python train.py --num_hidden_layers=9 --hidden_size=512 --n_experts=8 --experts_per_token=1 --d_expert=528 --d_shared_expert=0 --hidden_act="swiglu" --moe_layers=[0, 1, 2, 3, 4, 5, 6, 7, 8] --router_score="sigmoid" --normalize_top_k=false --routed_scale=1.0 --balance_loss=0.000112 --balance_bias=true --router_cosine_scale=14.0 --scale_expert_input=true --init_std_router=0.0162 --lr_router=0.00156 --vocab_size=4096 --norm="rmsnorm" --norm_eps=1e-06 --tie_word_embeddings=true --optimizer="adam_atan2" --learning_rate=0.000951 --beta1=0.9 --beta2=0.99 --max_grad_norm=2.0 --batch_tokens=[131072, 262144, 393216] --max_seq_len=1024 --train_tokens=703400000 --max_steps=2774 --dataset="wikipedia_en"
Below are experts of layer 5 (counted from 0) of a mixture-of-experts language model. Rows are named router (the router's row for the expert), gate (a neuron's input weights, with its number), up (a neuron's input weights, with its number) and show model dimensions 256-319. Each number is 128 + 32 x the weight over its row's rms, rounded and kept within 0 to 255. Numbers have three digits each.
After each expert's rows: "mostly gets" lists some tokens that are sent to it at least half of the time. This comes from a sample of Wikipedia text that the model never trained on.

# expert 2
router:144156163148106100111176150176166086130138165132090130122115144136115121087127168104124122132143176137128118099148115131120114102156111151184107067137118140142171094109107164138150125074065101
gate0:174101131098119060175144119066205126138095150096132169155161139107093108147163155100183109130124116142164129178151137061130164086131105108176164103140181146121123134140160140137123078145151145
up0:066070139214135114172146136106146158144133081117056105117174123087154118122135205104156075110118068109148096105133125145152151133149122142088119183060159139110083092047218117074135156146131068
gate1:157127160138104150093149192134086119109168139127118109134117142109101060144114127164125057156139124137144104173154239130136179121132094106126124128110115081123144158105090163148127166104106103
up1:110122148094126162149136123134151110116103136103170156155116091151080172191104124120132136111099103051189184142164167170087186059133130093147138056139115086121166102106132115097090074127156171
gate2:135155126128149133175144126128131136135112167179156083117073059093062091167119135144114152106029127057148057155152143134192097166151128071180150105074107090082163111121105103147147154097094121
up2:149159130117123116147168141103119123121137144093094137190156150111099096146165113126107145135167137188146107139127148162100187114166096104116154120138087186097127154155129046121172093187086145
gate3:119104066157163098162103148165138118118134119151054171119162102150068161151160089097109167149139145132154145122056165159137142164133123152118120186141074056130130118114156103215152169167113112
up3:146103130130095115132067159162136089103139140133133117153133186098139085171125101136132156114137132090124134201087190113133167137162182029126150125086157136108137086064135098074076142139083085
gate4:116141140169154189106096149145100163106141178095132068155114111140153153141095106173169112193069111146115125113127127162077133150086112122100147112137114121137142171104159131079151174158153123
up4:144133142125115114195111180143157199125102118051089117146100112143068179141149108183102146088114065134106145114171136146144054118153137107171107155128102186140128083135130179119134118124084137
mostly gets: " un", "ić", " Turk"

# expert 0
router:098181113111071097145202123080120166190119151163120121134086110126136083133127128105194109095165163109137111144158202088104151114153113138157164126116174101130156137107153144152129125132069122
gate0:144171124126107116131131138201157126143146180176122084110067104086122112185117096076101171185159140080174115170189132142109103132164102125183140169131093132131152134174130169131091092086124125
up0:074113153120159083126181074085140101156093121173082181128156171206144172099092108149123107071179128140076145088091105156115123142062130107140095092126091149167099133184084119127111122104138156
gate1:149129121143106090173121105140112173120142113114143149131126145192117069124133126123163129081159147093076102126091105132100128164088134125187108066141128133169131082146135183129161128159095101
up1:157051116194119178168088088175149092120119119142157179138150102174199075150099170142056168122206130181131119065105135157119113106037103128130128142087118089155163166077133140108162117161087121
gate2:117165145159099151066184127219145120236155128126059147114089116099091103138115111156182151078116159094101155175136072152103081114109119129102144190125199105143158098205088125140120112125131066
up2:109098144171147136112147167088143106067141069117156132193149161156106073116130118129101181134060124107091112093186111137092084180075141155060146203194122148097128118112165129123161181116147124
gate3:109125107142061145125148051105179111174091150101169056141102161121142090129102089150145143092062128171148146177164117105131143176129152171165069129094084108089207137138127126179164106115126134
up3:140150096107097128102130141078132082098112169138099142155114144058169156133094153159100198171182086118105178143091179061145094076125154117145094091104084199134149096177150104099142149154114168
gate4:133146078135114059128113139105118146164116161127111167111160043200116095118154132099169128132173138126136049200106110190149093108193097101164106100127130093161162193092114118150125106128145162
up4:147098131136133103109181151103136215153085101087145155132159108154141132136093159092153128156132210121127103119158155110158164107084122145091120157154175138077121128141176110150151129115131102
mostly gets: " well", " medal", " football", " long", "″W", " professional"

# expert 5
router:150155097137174130184174147125159096096110140104156145138131135103176112091140200122147148179122134140128140121106061099133099105115161113168134126072071136129178158092130117172180082148130131
gate0:090101193138152160120132096131149115119148063161104122127092160132158154112151114103080130188088156159141117144112146165142162140132147105132106098104103160159135106129136156114078141183119102
up0:108122134045103115136141184082134141154113090112043123140181127117142052074148119199125152112143128095126127176117066141100115123160126100112115176184181109174120120100118185149143119135160104
gate1:197184153120114133155125096107098207155085157132166163044143168108135065162117064172069154079153133089143181099186186139171168166156112185134120172157111155088151181134131148143142128125122137
up1:128165132121126137171184121083161155120150157126142085080152124122149128149142143136117145117207157115142101129141107084124164036079106131184119139194113131098110156138063131162193135155115170
gate2:123170096078159143146123099132082145142147104118071165152089131092161075134141153123149133041130084098146137156135112145158123072163080118166147170145164055129157086151132118106122153160161094
up2:138111105080101090102123154092130194139163105105134093173095101151154126112159159152124130109139168095176151089147101069157122083137140094127168171124203063169162135160123111148112199109152104
gate3:130128092131139069093081118131120122129167119118127114131078107115140130149134113094144082127126127124123120125115073145154153142110149095173181105146120129105157145123098159046154078136122115
up3:093120147102146151150211131102102114166142179046146159104127107109087122178188140109121142088121176090127128174163124153101127114148090170109126100116151172179081103145228127108100112083098154
gate4:140165164154111130097138137067118100176164148153138159053093164028120132116103175181126106047089174083072152108047093109101143118151133159179136127149142070185112139131143108107170128172143117
up4:141168229119123153154079058167193150145156205179127197124191142159077082137117117128133136092101073134112123112132099083162157070128122102156114143116111153118109153048128158143101093170106095
mostly gets: ".\n\n", "==", ".\n", "==\n", " ==\n", "===\n"

# expert 6
router:159119096141152165175085121183108150173174139189127064154105159120173156129140075097127129132106172132096158132096114174171092147150177107182113140150107123110142091105105191077128145069130146
gate0:124145135130122194131109103109129164041172108151119116139154117092166125155188175142129143090112178146105147121143142132109184129084132151144162074111136127147110184129128148084150143161108140
up0:150145170181110130133157142194120070119153145118204091065120092156156124131099100139119150155108136092099117196189112150111106142093097102157147113173136140118080101097077130167122180149101087
gate1:140110117152092144103202206159131146162155101111163120082123113157067091162130136155075132112106082162097102165111169125141107131147144144167118116168107131132169160144116116090060124069119177
up1:066126109156143090148107115136099097072088181147141102109144156130076082161076127081109125128161138149108146158088132104091126138130101159071128096146119061146130142186143166121132081142169128
gate2:146136152142131141124126090130178080164121158119121187168112122055209126150081067107134075137109141173120064100083131099128164101204154104148126100133118095140097191104127143100090058117103159
up2:153105137119045159171131077083130116106146112058118089143057130178091149097116116085128120138131138176184131164109145099126077109086193143146148116170081116114135151135152115176166151132104128
gate3:092138172089112118104161209169098059141092184129112143095096095161093110132089160091077174098173092150132141146082139129153121138210061109185125192136110155133144132107103153130135163126105090
up3:142165044108085134118174110103113137134115069131067105178100148116071126080156145106132126122115165128087113102161107189068125118147094147098070090101143100140118139071142138108093094131143084
gate4:120079061113104107142129110156168103133099125117092108116121193130126076090132132085144073091115100148197118119155127179165106106142050132111133165122074170084086129164165125077138116129086077
up4:058128135109154163137182155153103123118109156058136151147110153104154132087165113151102131115120165179133128087115140118109087107133170112173100147120108168093124117101109123083138119179144136
mostly gets: " John", " Jack", " David", " Thomas", " Richard", " Stev"

# expert 4
router:114167127157142134122135109112083131178106129085108103086133150135125097118113098085134140096152191141118107109123138154156120165196109114138026094168059102151157080113137161091139087111097124
gate0:070122105135149121153140159114100180112133160088122130116147120151131067133096058084085115151133196113109117133159087107104091098143159115126130148150104134082116107121116198114092112130119131
up0:115162163141135128121107110055136170108111179108169165173132079065109093151084131144108121122170142098185140103128090144157122108150042182141077110109105101176118143113149143173146110133090080
gate1:111105163161157112105147125166099132157111077143181159162155143079136119105126100141185121197130095124091213142075055073127118139125112155182139092164137097130137093142155166135161106188108109
up1:155122141149176130154133116112106124144100185140119172090148094057065138151133178141161153124133153168126151169166132147111092123092120166150108125145158130132134126129133127116154137149097075
gate2:099091094092128177148132098203092150139225120176206095177124173095120130108129100156137127129107145143109135114135138173110097107117213094133149117091163152160091109151133145100140132097138132
up2:125120177143070082120190149124108082123065107090145153087086146119116052113101137140150107150078086126127139131099064100106108115125070134129136133128074141091192071123145127145184100207120123
gate3:161177118138108110163188152127161047144136122163081089144139088115108077138152178152151114119147111179114141162103170137165106174167136107194083184098130111093100146114122144108053154133054122
up3:149136114137131157095118172143135135189111138136220106090104208083086105117148100150120147105115134103172123142111125113110132159084078129104127090107086158098141065116184145138182115105195081
gate4:193087157089085055142086141104106153145121130192116116114090174058067097050101093156143205166163138191106112144095140186095115117118113107144096084181147198160084159136118123085106163108153119
up4:142089162157112129138175100091168143074154128150061127139180110193132148218180230106093113135184110101191184098101160104121122116110130123153123160210053126135090077161128142126119134112107171
mostly gets: " University", " United", " States", " School", " York", " station"

# expert 7
router:144127048139153120146151148128143182135183147064160119114140122147131157110120117110091138146120121175118119117103097165125109145121119123169195119119109080154181108135124140114069142124174111
gate0:078138121132164137112131099102182100121109134088215151185162170149114035121140153102109134127138156147138121113122149085085109131140132122092071167173157144138147094095137096109105140148124113
up0:113135119129142141177156159123117123115143119172177173130142122158170091095078078159126131160107102064171117117156148135134158111122132105114115124089111163168075080142134071075091172100124116
gate1:151182075114119136154193052081113194140152121073126121147170151124142066065179177135157160114108084117171084184177143144197120098153109103145122050161123100088125162052107077110169138126150069
up1:123146117103159092154155105112090142114140144141158108172163165088169143126118152139097110134098082129185136122127149192149116143124119124112172105150145147130085133093126102112133109122176076
gate2:179116134099130148104196123198136133114175142124123125128104113173140173147155163151121139160118155133115145136110195119107122115165132135136181064145084117203119175138119154118102171124116162
up2:110127093078125100112097127137147127124121099104108071187162213080102126076123080094145136111122150122190124151069132121101170137111147124099138128065116155137110131084152106113151163166172150
gate3:081160155096115157124146123129117167090146149168119146142188158125155099146150174159117105084113123119127093076102148096141112112077161095140093150084098240115054109179106184122067174118158164
up3:125096132155206142094142145166114066092081121166099152125156211137155097165144174141156096149114164122109053100097139142125175085132140108121116096095105081127121158142119116136156141119079103
gate4:128139104117149126168163135153080171133136152126068151154174189130159115120129113111144113149167107132165121188132145130124169177072116140144124112171139091087140092150162083112162191151114147
up4:095127206130123178122150099163156102116090127135129177097065125136172128158205139134158183089089126122162147182065124092073149150105118129153156173111166091160158172145124071138108166116137128
mostly gets: " can", " gen", " us", " me", " have", " could"

# expert 3
router:094166137115164102122167182123211134206122117101125099081160124167097118156122120126159126118090136113156087154097097141147130126210121103171108136118111105112149135092146182126091092112227132
gate0:144173080117158116132100094081108095095148069093137120161093168175164113202145142090178130120149164115087172089081102098126117084144188104191154092089134139090150118107105198129133145198165120
up0:094194143093122196110109131170097147087171154120153110139136119029090146084174113085139084157099109116156125165091134084144074142134158153072107101115093125134125136091122122172178080091125077
gate1:103127183143091111114122111126137191165157137032161136199117143141116137155083059151072088128120137104152145138119044121114127207108146143125138119164169125102171140125111105053101141132109110
up1:148123091115181122119157131162112148134128165161111122139116131144112145107158106118118156151156055142166063059166154182230168096114119088120165166114104107083168130152150152136092136133125162
gate2:095089126095155123129157127109158133093149110126135149114175162097101108112131122097102144121162141139187117081136105069107133191118144073100123151097153143091076132138110135184119137173121142
up2:113116153155101176134084151136118123124136069155176167158072161118115161110119127086119136087115079080156171106096124114174140148134145164166113137106130178134077134145135185111140132138092203
gate3:126166119114118111073152083110136142099132150089096099121150114124113120097179091138090122193108109093135143128189148127118071165182082129153102127203162134110089174155148145129104131087149178
up3:101158155126097188123116092141139123143215126143136086094204109185101088154148096126095161117156058143134108070095123176129117182167116090127096144195078178117090070098171103101196037083126135
gate4:148106164107136143120154090083136170120131092144126103105130116195161051099132159114159071086165170149150073094148110158127170113032212101132159104177107101157158149149206121071109148144090121
up4:104115169181187126086126163180118100108132127129126148167146106148142124147075137131178116119035106102190124177093145145090133174087090184073158167137138145108120129134152122108144149135093138
mostly gets: "ufact", "erm", " fac", " init", " viol", " Comm"

# expert 1
router:118133108120202135135119116142054154227132173103079134150084170177138099157091105104105155191162157164120151131159151137120155153190103123170170130169153148125198114095121201103129089112104141
gate0:124071097116159152166173194054084144123132192092158138117109216128086126120165094098186175176158133127185121153130082150099115160116111121133138121193081117161109085110148127091152137187166102
up0:131107110165125075125149086164104142151113155092139126145112143154178160119146088157075195109162107169057140075086107087116158092176209112114141129145147147089099147127122133101153160092100117
gate1:084084182126144104141161105098141112032147134136114178050155105093078162092091086106172099137101128104129112088136165191094106086122157161140100148127093089104108103156096186167156159153117193
up1:112175167132136170105098128131127116098120112102186092132189133136163147106119191129110132130111074144095139111108122108074133084138130122141116124169132189180149116141097167120134084090079174
gate2:147124109085157206186142189168128121163145122145103138122049072121065088139114068151231127102111152100118162143102110133187090147086164087086054131136138129082097151134148190131119133141121162
up2:165135143165134089128125108161173068156154132077114172139155210094213146107143129137106096186166119132110099135066105124124120152136155169122136081080134096143163158119156089127140131133081103
gate3:163124148138100138081181143148104091125182135131106149173129150160111133106062189098093173055134080167105093182114045160160108138132121145108148142136132061183126119115161159107142124049124093
up3:151134174170099078155132130124096085158136124141092157109152108107126105178144118170139100166072097169132093115162103149106121075140104161134082104134143114139170091199165125109150131086161068
gate4:118104146105085177068096105166101151185137067112116156130109102099131160115104105089098071118137149083089079076137124120151100153112091159176114115134075143104181139157089155085189131108138135
up4:154156129102136097169135160143180164124101185115076115120130132111098179178077105092085160111169190182077147087098116153153142135180142104136166119178161103105140134131113094118196162149101142
mostly gets: "197", " released", "198", " used", "201", "ised"